python train.py --n_layer=10 --d_model=128 --n_experts=48 --experts_per_token=1 --d_expert=128 --d_shared_expert=0 --activation="swiglu" --moe_layers=[0, 1, 2, 3, 4, 5, 6, 7, 8, 9] --router_score="sigmoid" --normalize_top_k=false --routed_scale=2.0 --balance_loss=0.0155 --balance_bias=false --scale_expert_input=true --init_std_router=0.0116 --lr_router=0.000985 --n_head=2 --n_kv_head=1 --head_dim=64 --vocab_size=5493 --norm="rmsnorm" --norm_place="pre" --norm_eps=1e-05 --positions="rope" --rope_base=10000.0 --rope_fraction=1.0 --qk_norm=true --attn_scale=0.125 --tie_embeddings=false --parallel_block=false --init="uniform" --init_std_qkv=0.0347 --init_std_o=0.00776 --init_std_up=0.0347 --init_std_down=0.00491 --init_out_by_depth=true --optimizer="soap_variant" --lr=0.00429 --beta1=0.95 --beta2=0.99 --weight_decay=0.047 --lr_head=0.00979 --warmup_steps=53 --schedule="wsd" --decay_fraction=1.0 --decay_shape="cos" --final_lr_fraction=0.0 --batch_tokens=65536 --seq_len=384 --doc_mask=true --train_tokens=431700000 --steps=6588 --dataset="wikipedia_en"
Below are experts of layer 4 (counted from 0) of a mixture-of-experts language model. Rows are named router (the router's row for the expert), gate (a neuron's input weights, with its number), up (a neuron's input weights, with its number) and show model dimensions 0-127. Each number is 500 + 40 x the weight over its row's rms, rounded and kept within 0 to 999. Numbers have three digits each.
Before each expert's rows: a language model's description of what the expert responds to; "gets" lists some tokens that make up at least twice as much of what it gets as of all text. This comes from a sample of Wikipedia text that the model never trained on. Tokens count by the router's weight.

# expert 7
It responds to: Quote openings and pronouns
gets: " \"", " it", " (", " not", "===", "–"
router:504591562562493531461505522507505520513549477533503486451507434490475520525490540505487584479479499478471504481482401510499394448529441476509604577429486532518510472526481568475519540471512460478531427468540469508475491489423533486462561528489485458469484522503469525511555516520451486575547476468468471520447583463472463555446561549518502457397555524528461513481491533531518487473532
gate0:468536528457506535470453471442463504526513539547536494442571463464420482541474520563512566467514445499553531430493496424520513484503453528508544520488453595501526550464489500527519549474490489566507440493520493485490565515494580529526536467517537496537434549507513494523481482474496543518445536431481512613529459469526565527511532575478504516413451522568527479564485481578540548507542
up0:489477510520531504503519472525440489473474498550557515402511512473574494470515465554423509519542578439530535526487443427493501489550564561469480490480518456453550475404499479549447575529569523491513461508536496517552556466507519565427457436511544478506542564477537514466491474530509506547482523550450491471526509486433531510532526451465477534510405472562487446473472493550523441438467
gate1:493468516512575518475503511511510483481564525485486529536591522508456507517495527520499438476566515519529456456497573531523493548470497519476558434473584485475437505447462471410494458530487596524501453481518443521530535493471511491542467509469496457481505575493476487480474490476544494523530474509474547467444502445514502457491520550474496414502623438470588488531411553552412454470512
up1:553538536495513553502494462546522508493479447458531587495463580517564457512519438545555510529469450550471499582468500529447472439579577518485490481492445507507524438534507527513513441460430478450528544498539499482493516483526454526491544494453526492524513418537600470478479499470516477464489542499483525476557546543479497527613477408514549543543516474506450513531432515472526471427467
gate2:515433510586523558499569479430527526502548503534526445479498453495495507547486480484410512555460508473499578562491547475541473471473445585469504470485440515529505522567540504584464534532445517560528468531549516527424536395547517499501536466570532511442528496480517503513512510506540501539436494529497470494508505586583462590534517466482424457508536530493496506458516478458496529524473
up2:528573496576539537490501474562541533451508519464467555489525465475496507522456402461580445496510524505549565479510534499534541570521533495502473469510573503541525454441551471528455500482494488452505517535547495488401579479581411426535533477528490549524558494474491510549441470540486493497522508525469504542512511519587470583490525490504467447538524463516522479568508433494542559548477
gate3:547530501561422502480486475533506515505530487516458502443483493532409440519505532552525471439511415487463455511541469471504559510473451465490542465468495513472470455483493507496511518467563514495486477469508459500473516466521562500415522574497496510453491489475529456461461564487479493511567519497460491574531392534505543543437482464569467392461572462578573498500546484548551420492529
up3:463411490450533459508511507421475495492466509511543470449543518544551498523526501483471533510491552474559496514434597507471459555496556519507470441567507436536549474490570494484569544547445526507514487524436559496494530518515519477523507469493505578481518508503483523516500466503548517505478546552573552482503519423474521532540465568483502539498418463456449473473483606443418490589460
gate4:501474525506469575509493487486453534537538523467561530479493489455505499517543518442492424453507477457524575503520495466520520501551508483493490528517531396557537621509484548500576555517503449503538470554484524501465503469500470448543504498539500432479506451520436463508625538531473488526503528513439478615473466522437541553445562477515490473507537508510573505557532501484564555456515
up4:539482448534509532465464483491535484446524506567489617431487575505420494513484490485480485489464544560498515534475553563456488477528494495547496558525508484559479536503574567501524462523448482460491491569552501481533455481419526487559496436493504447467511466499425556482569512525479594498438523458416482570483527527489531484517440573447447452445512513509494525532517552506533491530537

# expert 14
It responds to: Suffixes en, on, ion
gets: "en", "on", "in", "ion", "el", "an"
router:500531480542539515483510499466476530502482446489474479454521501465528470458517549491453567536498520498536545553502432510486384487511489476439506528472432513518564444456506552459571545586503514467496531445456455423512513488404465523472536509431504426447458461457470501557530525480480447585564428524513475519518546468514472526530556528482524494408526458513563488479460539537542479456483
gate0:527462538523460480484484601494471568480460509484437571522505481528540555466503501588509462477508498506495504491448474447446552494496565543593529549479558481487488566516463491475473494542494420458538495499538511495399512468558588524513533509555515536478473556455475526559494479424531441515501476497535540544481491454484561546505526470401462503435498464431526487468465461471466544479459
up0:466489540484533502472443522458488439528448489562496496590470568460460488434531464501536590499508532460525557482514551530543461454517574487434511492477544489568505515507494467505468534523502545467525511513464560527502550525426542487469467520497490441459559486486517524462519490456487426516588456544507399501460547497496502504446499506531552490389530504588495506461478411530537490512435
gate1:475524515519497541537469465473438489523528428526485436464477486506541492570402496486505506457496514492601496529562473530518491472512521542485551481442520548485484509485441547554532551561609550504429513517495425552549534467438482534471469488420542457495540491534468480459489478516513423564457502485522489499497528490550549519527448437450510516479419540471444541509528511495558581448523
up1:470514396543526479514532479544497488530563590513541509531540612537489465503514534535550534513485495463459532498482482563511517548472501481460538516480490459525492553567536448487555448422496452492519523494543539443512449514537477450594510540518506454517423512471571524524516546485476449468574503468492473487505494461506513460473500495550546481509569486474598507418523525513561496593543
gate2:532559539475505467510491525537539483463505483486549500499489561492471510491504428562427539462516476481544501553549465488413446478455533510509576518475433487455521478576525481507560453463502507458608541473564489495476565514433465514501523429495503537450477472487528494485522525484469545503540528534552503457458452459440482471562429498527470463500605573442515506518482511439424424496508
up2:481538446463491549430487550518571381483527549499571406503520493515515527521505496516450514499514505544464530501489520480542449591493505471525505594492433484490436463493442493502450494505502531485493571444456473522505607506545499485416485543506500441583471453508488489501489485458437474548493490407454499462417454483516489467544550523540483511484530513440538503523525527458491523500554
gate3:495562547518473564574527558479476581439528482506546426469525495438450520392437521477519525549491557501511479455477533417463459484522476472479526571524550520465561511480512470471485503526414524452531516432561503532558555463500568468483562516576478471522433441530538537462461506452512494541508540463571448532455487508454531487515482483529509523491504521542451499492500451529527481561485
up3:440483438475492441483521521499584419589476552574536562486522496513460482502493444499482494505495423491431485543590530527501599443470476464448533461527519482545467480548457527516494496499442569587483477474440449521489455506532414502494488533500540462513575465453472479474540517524533477412457504434531492498564470534531505503502469504469457535471590512503492507494508512504439528511475
gate4:483477536452546410489541527474488575511568529436519483498519449477553517505500486497427462479488479462502469557459565544527485554472606454517471567504441514466507469514555538545568463438570516563507585433528527458483517522491540558517518488443499433550481481532413461577514512544508489481550416477461549552494507494456498493498517480499443486448516538473425481508504512479530515512509
up4:493449478528437461442521512541532546569478534527490516443546496524425535523535514476533472483520506502499511498485532525454581530496521438572519470473472497545425570601531472519535526452555587528447552560557547494439518459557493437501486526474462547530480463565555462493468520477517503516530492465529572483484465529525539515492462497502502533449491464488574540444547549429504499443417

# expert 28
It responds to: Plural s endings
gets: "s", "es", "ers", "as", "ans", "ies"
router:492546532481478537431481534493578563512479456461501474458544457529452527508504589514417515513538477460484541564511456527520520485520489518444527551417438512555544457532463533497498553574524441520452510511504460457493472462434453563522585488468501459471514401466506539520511507512501515561497445483569444527520615455481514510553538529477519456430510467529457474475479509520482544459495
gate0:503454560531440492491561472477449504517449517449514545458521552519430466491530462549502545496479482523454492524433517481529473541480468518473507469428584499533490492479493572513535527503528474533497501496521422394470549546496463464518556474552555536453448464482581522517524541575465471520521475456459492517505492511570480417535419528495515531512467410517552421433496512480570503469551
up0:524468501426499598450450521443502478562531469442504505519511506504505534492463487423515534451464457528535447503450503455589476488492552469457512464621518493496500465543519509538466527502577458480495455493457453473473552504541529536530510546566448566474507498423469499521476528569509521484543523531528464465462465530473472448455590509475471532524472580513473566512526588508516532557463
gate1:517534591434508472481529505480483550470488564503501499442482514461552476424516512431451518468542449427500578513495501496534489479513487510452472533550455479422566537479525559528506540584512471545512531510528529507511504535490503463484587580404528460468526496464463506475478530485560437466520542514525504456488514412435500400465533518490553464448510502512552562543523519570468481534523
up1:426488489478475504510495505532535555541456419519501392538483487512500484491543513580478536550446583531534494505572501535466466518509542482412520476505561530477458557521494490454454513532427585522483485493519563498581551515480471468476484488496612461504517483556507507544484422425472480460554520545501479501501498438543527490412543529512581523487529487474519515546455549472518533505468
gate2:472438503549522548555456528484494446527478521466488517472534443470463530449451461475495526570536540491545558469484433547449512521538528528506532456486493504516517451597479527458492492471472544537447448490512461500548559554483540549467455560525505432497542421504440516521539491516548544555433432491508502534526495573565458487621526437518490495524443494556471464485468473537485555490439
up2:422434487469463463565537600564464465499482551477558473503423477447479524487541492467492526443522475532468464456464490502569482527471458459480491444540494520469438501535443529508506505530543534477541527414507565487566467502496515485486529514535489491579477506471523471515515490556545522479466507495486501454398479506431558550502493547430534496483501537561548547508504548513618507577528
gate3:608486551451525440480536475562493552488501495512535520450547546542538481537496482590478457573483515530477444497498504477560497550541493517536492571458423483536509534503493509470475539509541568519468515467547533415554459433460455526484566469524486524558490461527490484530529496548477484489504525525577508558426549470438536506473577537472577525460522504429533531538510539461552549486531
up3:453476514486547518482361491561517479483560489581484410542399482539427527519530522505483563464433525509482501477492505613501557474465524441539519426465549517441483497550508538506498506474516420483489553482468437513472545492527537531465463474495503503439473473473527453494550506493426510555526469437482464470514481530524486496540431485561520430522544562498510466501518539513510484492509
gate4:466468414481549532540480487532528497533459517532507534518528440458494505461445523489507467539494514491504505547495487546396463494558544493449462507448479554547569419434491527527516490484535462502504492449570531504548596414474496464521480512442503547525496500468514506492486467418505533490498449491431494488523481542492521625533493489576476493535433585470522529433504428542531444480517
up4:461480648478558524444567495491470527490546495496522486504507424516498408473469476521458495436484503498471469448503526571512515491513499485517558526543488495490458569482494467588478553440481414474502565537547481484442592515474438490526480539433496557470539460547520522547556564477503489512473528509493550529523508479537463506534487366550508508490492536553490482480543505487524468488498

# expert 8
It responds to: Foreign name syllables
gets: "h", "ay", " Sh", "ab", "b", "sh"
router:488537496562468537529426580470526495488463413455476487476580494517526535557451603517456509541528483479538500529509457569540457478494506438470538549514488522538523487514461520543541530555529472492520467466473456388471501525427455560469595523490526428456536502524493512559570523457446499593487494560530487507460543482472486548499555484553476490457540478471467516495437517483466478492506
gate0:539566468485438430528527526483483508475501512536446476493410496541501522536597544581401474492490486471524508566450482526485444505494496430509492486567475452498556510474584591514515483512533554446513454480463503430499437453556500572462560481447442495514498492522466569530481548485448556504419511502494460502474470496478495516418531543482544468526519534451489493573468489470501508482490
up0:510493462512506484544509545467531506578481505493545525533537532513496491560451554572455478488515540459469502469503514486420434477423467499587560489522445561549462545550439526524475489508489562514382529525510566550483503543529555559510506483476483465551435508490540452599487538490536482513503432469527458553490556493479532458492466416440510512479490494493390489471515490461539503527511
gate1:486542502531492549492475441555538481548528426456467428433439488491487454525458533489506461487422483505547460544569489535512504435553466490439496479555468449548538490430505549551536544587521526484482441500428453471581490540523468503454544503534468524546495544507481500473524471508512479478481485572511469444531595585464485464482550484521436512439495520463522518505593548497459497495524
up1:572573438506560509558499568492550485521447540477542501468571442443566526429441458460510432475485494550484513509484514519519457515427498492492497508559466509551490519558440485568537512453496550500531456454515485546437462489491477534533536590420504521562512564572530500540549515490475503560467504515515487408564530499430517540511491506524535602535503514482508509489515481444502473487497
gate2:458454519468500504502472538441498434492501496441432514483531456496454496541509555510445441538427492515514509536553537610551540471469485461510503489489454517513548457470516428515535484494517550445456527511492518455517515504476502421506605467559599483535476558528478471558500505522378521564553515505487506444454567489412513520508489542541494550465454508484540463499471541462499449515479
up2:511486400478509519538527431500441418473421488428507538439569504430485542494480519409564476536504492553520471489499531571544451513550513470502513506461465471476590493518506452548535517495537552478442542530464485461540490526509470513482577546524542541543567516493484452511586483491458445537455489510555574474478554514504500517512492539429497547481492467478531470511518525410543496518448
gate3:504462482576471530486540493519429499498540516478495485535491505519443500445556509542414450473401538531539563587508490497509457528492459542605488542495486540500485549502482543557536451508514517452451538468519518409529425515494459412490459492560551425510573458469489474509553496524542498457485484495545473531495528525481495509496496596485537460523526413564507501496534508503417489501466
up3:470573492522439513503473513519631497509554500486481485472471521522547534467491537448505456484444563496527498505459479444527482493558498494537538469594493476521445533498524429634440471519563535480425409521476576471443492533567537499478537517549516502524477529498488510501459516497531473471426535485510490474466550551460412501495550435520516457444507505487450515512489526472514482463439
gate4:543537522471574486498466445437453570500523516518471523488527418506539524543468499489536458509536501473497437522574422516518581460510449518527507506488438440601506470589526512577551556492497485580561513544464511502555501501473546466487556506492520418523537496515487535522565455468457534497552532494549470457518594544469480553534494520523464495467452562525453477510480473466494508432493
up4:472540553568506452539496544471523479518443462452541535559584512518511519580442491510437537458439477586483543493550442473522466517474519449463517541487535537500498446493496422560474522571501513443546455547503488507451558479456519531454515445480534442477580561529508503525513555437601507579494456478501477557483490526520475541481508473471469537479557463473516468478516568445512486493542

# expert 1
It responds to: Mid-word vowel pieces
gets: "as", "ap", " a", "ip", "up", "s"
router:495600495517473490471483557535517521544432467481496451448556477474542546466475575525454537471483477442516514581444495510464490499476508493462530562475474443486531414530460522487515522571481428503487455481475438459453440489453487548455542559452505448461535452480452566565515522474466472534484429541528424503515539480515471540526557604468494484420541509488521533465489452530498469516533
gate0:550495550510556522571502491438435484544561492489492554506484466552446470483550502522461507519529481444486439447445499473500484506459474537498607523465560549478503490492515495504533502490445470480428555445507525519526482460422500515463505494465427439530500505549555398432553528485558543523541450545523550540484507489514520468511535448509535534531479491548553495489594462620498482480516
up0:514526498489536452529444496449481487509548435506465571514495512527454438507565487509512469578521494478479466510557503509403489544510566496473511492369467504497455543451512535529500557551495551526478519477498568567535544484460502446512504503493522519517491538527501517509490576468528542439615468486552440474485505402526531482470456429495553503450552459537456437553460513472524533459474
gate1:443536483527444499506472541501401486505462485531477560458468527526475547458516529516493541526522484429575468492360475513399528507454467582550525558451477515481481501511488453519462474466549479510468485494575451505527476514492555490443524506519532509479466455582472513541558426505517450470447496481463506539484469563442547511468546529517476493467535487464524534469558441573456480464538
up1:488466482532524508534520554511467534539491460532518494470559516503453565432489522533530530544504559497577500517464476493399511568446487527523482523445443537491418464454469458464456519464498447440500458441488461447502520496485482479583526516427511517489501491560536533592551424503484410419488571508442504491430440503486484554476546513464490538459557507492526524498464459464561454491494
gate2:532498492449484487492563521502555518419539453468483430414582533498488567457495507418445539482529533468456575533467506506478498483459474460477548585501455438473573517559518480579494515577521501545501558562491474483533417467454481487511583505488452457515516422540524465505535500441489508513506469470534524479472463511485471554518471543483443531499490444547510499465546468493573478560511
up2:463468534576494428518506504482414464539596449538514442520486445500483537477584482511576427450560530541567453447516435509545493478550497534475579428480497561526551490512410520478483550521471536519498549521491553455519459527482409545527503539476548424509490461559548464531507516514456486485510481501507484520504484507469490560521460543566491481496482486539544492549535485570517468525473
gate3:488525458576522483534508509519621429500427454511538524481521464435490561528452473473445467475462514489475446554556523531515544523448585509515557553491422451458533556566489496444473506524478498520493518507516456459492479479498531488469455536545516435518495501488489417505470562482527534526518461494483500522532514424516463538468533544543539444482497521363434515442467477529520546510467
up3:478504503555494482507543491545631449513462476527519476482525514512504530556488526496430495501483529513461475515471520483443527475508562475449453522530410447531533540554576457490493502512420454466488559489560498466458486484508540448490526507541466577511498465540442495555479495452429544504520503496392489490486510507543420481512506573511497489440503474439442523388467407497498472472502
gate4:493501505650479522477493526593489554512525463446535510467492498519511465515479461449517446484557481402548466507515497509483519522479528513536522463448370456460477499499477483502547518483553523481475449469443397485525445527517455559527471523547493532519487475457474511517561551527544495489524465501490473536510451473511530462498544521553501549474442551388529540475449518502548439464475
up4:513456485488522466496549484473522504520520528421500538466486535513483487438534501547465558500453441541511491562578444489443527505503386487511459436486433513510473519486582515482498499490512493535490506488502535513519554492490487453495506420494461534524519502516494544481501526508397533527507471498522503514458569436450474512479475315444476519515469529568472481587451538464512446491453

# expert 12
It responds to: Name-ending syllables
gets: "o", "ie", "man", "son", "ina", "ia"
router:469493464477487543488507501483537522541491477454448476422538437487545521528471536428465526496535539416511498568492464476490443499544466513452540542504422504519491452513455563459526526587574473509531427475431491430538492491374503544480569505446505479485486550433466483552510527453478506534532457554529508494491550456532452487536569571554547488477560469494488486462472505508444544507481
gate0:521491495441478490491469449537566497507544425502437517507502445520508463483477481511468485452514495493539503452466547498470512583459535561519547470479476459505501524500528576509556476465518510543552501467443505429458436564551561385446488451465535545506472465494472518480512501514508566529473493463582395539544485458446542440552500505480576508469464512527555428515435496529537531510563
up0:524571574437518503457466515528566491552441508423538507535560519557547461472551525434491487539502460493485460439460464453498450507554471509545529565517407536456482492516487522529521527587448472523475484524477519494497515561478481501593454479553451533447543439525480459414432540461508486485507602501483469567470511532465504521533496565527505505508452433498501524528465532456495464471521
gate1:507417510472541590493487532521487500551490520470443499523503489418523535398489514490478521494498518447525467524466497550426583492479494499513518463494522445480520472486549466574515468509478494546499477486567467446532455499533481500510557488460522544577523525481492548467503430548503398499563502520511497537538445506451401457558469569506525502398438526527572521444508481464512512471558
up1:501509617492541512454478463532428584443546470570519537492562493585567458516525494561487565530477475482511568523532481545507484540517566475579504479472520494549562537521445495508573515532513562505551527542531467533525536481450460476489484468506449451505430498577473524520489461562505526509509453505451505478491540486469453573526485502495598473519526548465469528555538511443547521511481
gate2:506492578488496528556491529560514425587536504484455523441506521494494501563505555547520524563497379545531541522506554412468500511490545466492546528568425494506498540502468497445494449479458475453547542569488404535563503489482561453501594463479484557533567541501493494548478470500522505499504458526464570529526533482480471504477528508490501496493443474503415511529449503552466488451544
up2:428520505575518456537423509522487498488454536484455519522513538565552476508523500580457545482531547517503507448480471465442571421429488473492484573526558519498489470500404487395489518487428486516514559501458560518511446550485536536507472505476502492466524530526497573511496462481513504432479449485498556560490581535489471460484501505448459558525479458494553521582429529509503507430452
gate3:558507512522489570407499502462513453499498489498493503444502441457469530505499514487493509602575507496480514503541483466523469511539485478449512597554458527508511465490528505447503514461582411491465510500479522509433495460465493537446540581455488465455485479477513491464470525556471422522471622458542552511425541546466472496439549505520534504448492524514546500558422578541514466541489
up3:376486460490510500456597436494506489514550439560489531523441438503543519497486557475463473484530468492548459480442526444542505470514517452586521535525443546531455484545500495490485562409536503451470578485469464518488492493514553534466418522506450492527492547532509415587488476494522551512568570473512564452536489529495487448448536465528501510530506480539460540472502496548488455462494
gate4:517450521508490535606505526598409527464518506516485566525488549521526466492504481545437540482418453436547465507525517447546492482529459517552460500465483506525473495463478510492510546570496437521578509475532437519525449474469527488512529478513465491525486478528575507511562534455427404486477475514468500490402615485523515450513509534506490463508516500520549434511531419545529470489460
up4:494490472557541526503506492477475479537538555501552430527561532485494579503461469523538570440559592518532543498461492461587516549497552469487559516479551484544510477541506423516486525489526492573459561438450540479448528516568557459550494490490493506525465483477542451552445480501498430517490464444494481470501497411468493489545521485500503514489437613552526473570432471508505536448486

# expert 41
It responds to: Pieces after p/f
gets: "re", " the", "y", "and", "ron", "on"
router:487542530558503541460545511560508500572435425495522495442563429508546544521447506494422532554472563519526528569562477531484502518518520553458590564454436493497522508514481571467508521499543510487456492474502440441463482474483484534475619548465477492510510539490463487573521575523497531549517412524534470540525532453474501462542534506516519480439522453493449510516469509509425522474548
gate0:437517519456461516561568545562444506552544462491439483484573488494540537491464437478462480492442492453475491540516478541511476501540532527417566543464474519507519582469505523520481462539482507516448495537578477511468484451450503494502419575467451572513526492511532508521572542508512577453497480484490474512567573484516500494476557468469497535450415417520587497462470465472438505474539
up0:433510537518456479475493489516527479529544516504542494501536481544476450438454537415462480509487476513503462503562473564574470508548501484459471470492456456425510541438495471469479443561518431526502517514504496550505532602504447610588468488468481483487500420517451517561496482503550552452548490534405437582541491502531478470461488450548549511445519463472504535482509535508435475465515
gate1:481479619585559555531409500508519499512494515430546563517501507479514472509469562467558557514455505518509581483567520545494462497528463492502556511467400532515510443462547598487552477546498462542478439490508403442510485516433517507460461480497446468478508467528472457540509472489474542495470471507506490454532527451479491486500508484442427472505536507425450476509482568484490551540531
up1:557481545566502565488449513551509515498460471442518610521503500485498502471498528501561448437519470491444528507486558483404545535476430532508462472534514489474506459490488579436523411524503500492489551536457485451522548505488524585443461533439484553490479527532484520503509479482509527453468457524422513523534416475464538524519516480552441496568550533470471563480490501428488494478393
gate2:508499455518481499472508461476530587477476513519596543451496424510453560434430496432530479528492530570616508488544505556523470536493481504460529548574487539515445531557529501521501563497615527491483470573518489485512493449484541522494473485546577514430472554499509512503475473491524499416572473519458443527521488421505491443580515536528488452497559543488501518521530499503482483493524
up2:414508510462486459500436459540499492463531460557478555472456445546503582517468455480435442474496482486553497495542560481506518496520488481464476495479545461458516484448471532540558517550534556454499603477507497537509513468533460488435507454474505459480550519503527455481490487451499562521439512422472474468476582554481536535487431452483431498480426607404481457477467455508508519492451
gate3:532606497498602523517495478562510506464511464529475519504487515550621533498469533467496561523496572490500461497427456513412474461530503484490531518537418534490521468510492470522508503489463594455533510514485467580573428442522456543480496472445417491515480590519522533481569445461415499508554449484503470495548546464498474481470522540509479517495523463456556487523501489482500497552516
up3:499438524503425482553486541483464538553547490402461474564471497504495443456499446433467475439444457493472471483531532470559493488533517524393501435441591457431482477496483507465551537542574479492489484503537522464529528539514568491560590479501436429487472477496555548496468536565504479530447525492519446446508489493542512486513509515505552542481462519569460572528503501549510472481484
gate4:558518546471421603501512526589555506478464516515508492481487510540533573442503484526490531473441442436503499526518485517488467498474491600429569474461519567478459515496411515424433478521503501515443544474519567467484504507528409516501490465451456519490570488513424464445494520496507472495545484474568409477489461485520523449508434520536520475442497489485575521497535459482472469496527
up4:490482512525485521477516485603551571536487431504487540557500524560470519475512445430527484510478498470556507493479453499496536532526504553519491486491431603489512487537464533449458437452550497423470497497431502413473546463523497541504544508569508500474526468511472532540578465574542504540440520506474564503545514466450475449501472538527517528483418453547450483493392501520475484463575

# expert 9
It responds to: Word-stem pieces
gets: "ate", " a", "ult", "ical", "ent", "ary"
router:465531561535487549480503499546524474539490496521494540482544456545532538522464539513507550555514540424539493500539458490458448472551503443475552562472503440494496485525467505500529521601532453541497431483530427416556477435407505513441561534468490454485501515487493516571523583494479448552455456468511466490479504487517530561538512585541529520400525537540499545491463488531473544426488
gate0:456499535537466489489510483503465567554499453568436530488475545493411532499493502514498568516502506475509523481532480486545466532563425547509470444539522586509506577447484525510472517544483521519458500546450483437546537469478471511464533490541552408533416427496438531481554493511485442504434543450519415484504520449517552540454496529517556441520532476562534510444449430445509455505501
up0:476492514579462535509551448506452499542499551520505534547470544484456532510458544432548578468504504531515527450497473542480492437417498575548535520455487579491540512526543447549547450532501419475514478500511511507529491497487522460543538484606446424468470484491442502493453512560504545460412520490499425490501506491440525489546462421419545451501445492514578499524489466453498521495482
gate1:484427592503453529517506527533518500505470432547547502470495559481419582418525534507477440537504481521501472446531494529552490558444514532480522529474547473460470418422495583496576511414493481448528515473485480527519400551591509505479437472550561508491508481525559503525487444437525547522480494453533477516541521492508475485468490570501433516494526491486508528450498510462458433487502
up1:518540430488497527487478474468532492502498491480483511511454588480545444501549495566473454480505462564492467537435483452496418414510506542605442506569444528498519534486592474477472546510500466526526489477565453473492521498489454552477583552534501540508523483483480468532494527518559459481441581495546542597514463505498524515531526514496469423481549500560493540391485493447536518475505
gate2:509492459545460531525474518506418464602485475504525548484479499507476479490432484492478472482466576525446564531463511543401512423532470578491481517572465456528497500532618451527491472545540485490472478489478487496460507501422532476533448498488581493462463470524529519511536571557493562471456436510540460515486543510472534554494534449587462476517476512468497497512555454514476559473577
up2:557488544464516520514515413491549539532454495504501545490572542502486468504459514482527478519504425459474505425489494516490429501498584580516434555465525533490490419464527550512490483542457614563497484553572515483482535496559496461512500475459536417495501431491515501469582516430487475503490490501562476480556564530497530460487504429452498509534521586518579507432489513476467479535467
gate3:491530491491545518440493438479538520536491504579473447486478379561519423506562499488490547508538498470500444489527502424507473488511605450495515562473520490482508574545553568466542526483530510468554534498545451540527461453497489474514552517437472563557533531410477471507553503537528483486518459528563510535461440458547453578532559519513533504448476521508457469526427503493518533518460
up3:397495500505516485478496469519522476492571458522531477472533438532488469490545537461468483498466534486598478473535440439553515476531515512517513556520515507471471504561517522536486486476426517509613503461491439421438508495554527526522587458449477531560439536493447467493543449537454544459482467532489535531490391463425508471473507484475504514555573463515452576476564496500542521477504
gate4:561588529460543520542482494504501549491404507469516471498516571517475491493512496484500523464508531532427508509537513546485413569450540488544539502441451476495509562551486517502600446511514540492458437496463512508544466485499431451481421556473513557491506559497530554507485526519527520580487489558556499515494553525496474556457447504560504485480475483444501450521450554457545608449551
up4:439561530446572499449460458503559487475527570468510495491508490472543534519568468468459410557421477558556526474490521508495512482546525440481480542517515486453467460487491460505512517520466517484481522483468498465473574426534489477537591483561477501470470541443513461473489533573444497467501512452505541527599466442510530486559462434458484498505453478511478497401586516434528494482438

# expert 13
It responds to: Sentence and heading ends
gets: ".", "s.", ").", "es.", "==", "a."
router:465507544524482537481486580494499549513494449522429501466506421458482519513497583458453523507505472478507549523453471500547432512541465482508581567472460495557539456518489525485544534502579453517472444469459457435496470476467491491485571490525513449398479446473473504570534609454428503602524448551573504503450511509421491495513518533520493451429495510472510513487489469493456503482507
gate0:544526525542576503448531542556468491544446500484525454545512487528473550474513502504536487464470492428494475467595574504447486508474492447459464598460531482474605519441438513527566443518601508505509502412441512493479412404514503493463482488499475481532569524488509551509501532483472493553547461532501530559495472547523496515470500577483469530514463512453477450560508478511478526514552
up0:543506458485489442494531478510458449463588483498508505456450495555483486471490553429530551525462529488478499442476516514492520463524503478492458456481531478459439507565465523422475497508437507521418452472552434480475536473536549494549458455436443456485493519494503469443477556569527420474368555493451519508465465482461480443478526474560505447477507522519436498456491529585578479522496
gate1:522472500519455453437518489494420493493483495531589501510563527529475503454471423480527521519459563589491461521541492486484580569544445502381491462522553542497506489471531468466436487570510460572453489482460525467541512495511518457531459517513454512480526520522494513534476511573542467518585405466543505503469541533513518497464522512490475488506499510465572426441415516477501510428561
up1:499448474520433493520433523538493503446534469472550494550490494554527472478495466524546517480443508570465461486589579492494496529519519508440542481525529533455538551506523521419521479471487519487410475405475475536511506514537453481514426530499461483561533563553514493498526486479540525530601463472513507536512542555486517502391516549506448488519533446509633513464498504444486519434508
gate2:423496546503490469523542520504518552464531482465517518543524452514534495535500510408490492542473515490503473511490500496452496540481601494489458457532495486488516605513456575537517564504448437505567459586472552472532567459543482459461465490504539533485444476468484502536471414443497530507489581531556529459427538529460498519581471489517554482477526495484470459585427471486529506418452
up2:598489453522464546499460500490534478557442482504464493504530534464492467467479499539520548539553460510482528499462526495536479447519408539491547501518499525521458403516563453508443427495533566482471549433518444490445461549473493561482528511468494460541543540494513506460542559545479472511503403502442485532594482511506510492421527549468459491541466511528600552421511518511465487554545
gate3:466583531503561460555475527516508556489479559497541646561502479541474492492495473529477557465499480542472513484533494490497445505536503480531611491538467510531470528493546499536412493562549427501490545504456474532509520403488486454473550492559465526459542520479438513475412538528449544450527455466541485515415534488494563536486552554501471497459520542562530510506471507523529509533515
up3:512501504513472427511460523494526489486506545510453456512512476513482528572509512512452480541518499485525555484557499593524516576568526470497502532470433469454514470536515434525513518527524486507472515468470430471543469498493530470482480428525497532502513527515513488563546558439615509478538522473477581544503610490536474522549594442384542444435528493521521512545496485567467476506430
gate4:521443499506569492526525506460562465515525514537561463531511555539532560468511551521488446478516542504504499482480501477488466483484531443480507486510519504432526468413430528490457482477397524440568635524536463524463491493456489515544473467521442505522486486480493507463363450436504543481558432450465537511561428445530520510452485466510485525477539465442482513571523553495503497509512
up4:520449494525439446463467508513514457464505438490476452462545485519456488606636496498508464511469530551458555546480454538504530519535453465431487501465533553523558457543502501499521570526444536449458465554534502429502436520526573455528492448495456511509533492504438495557516577491570517472468536454495494468510479534482520494512535581495535490505472445423461471528411461488485520464486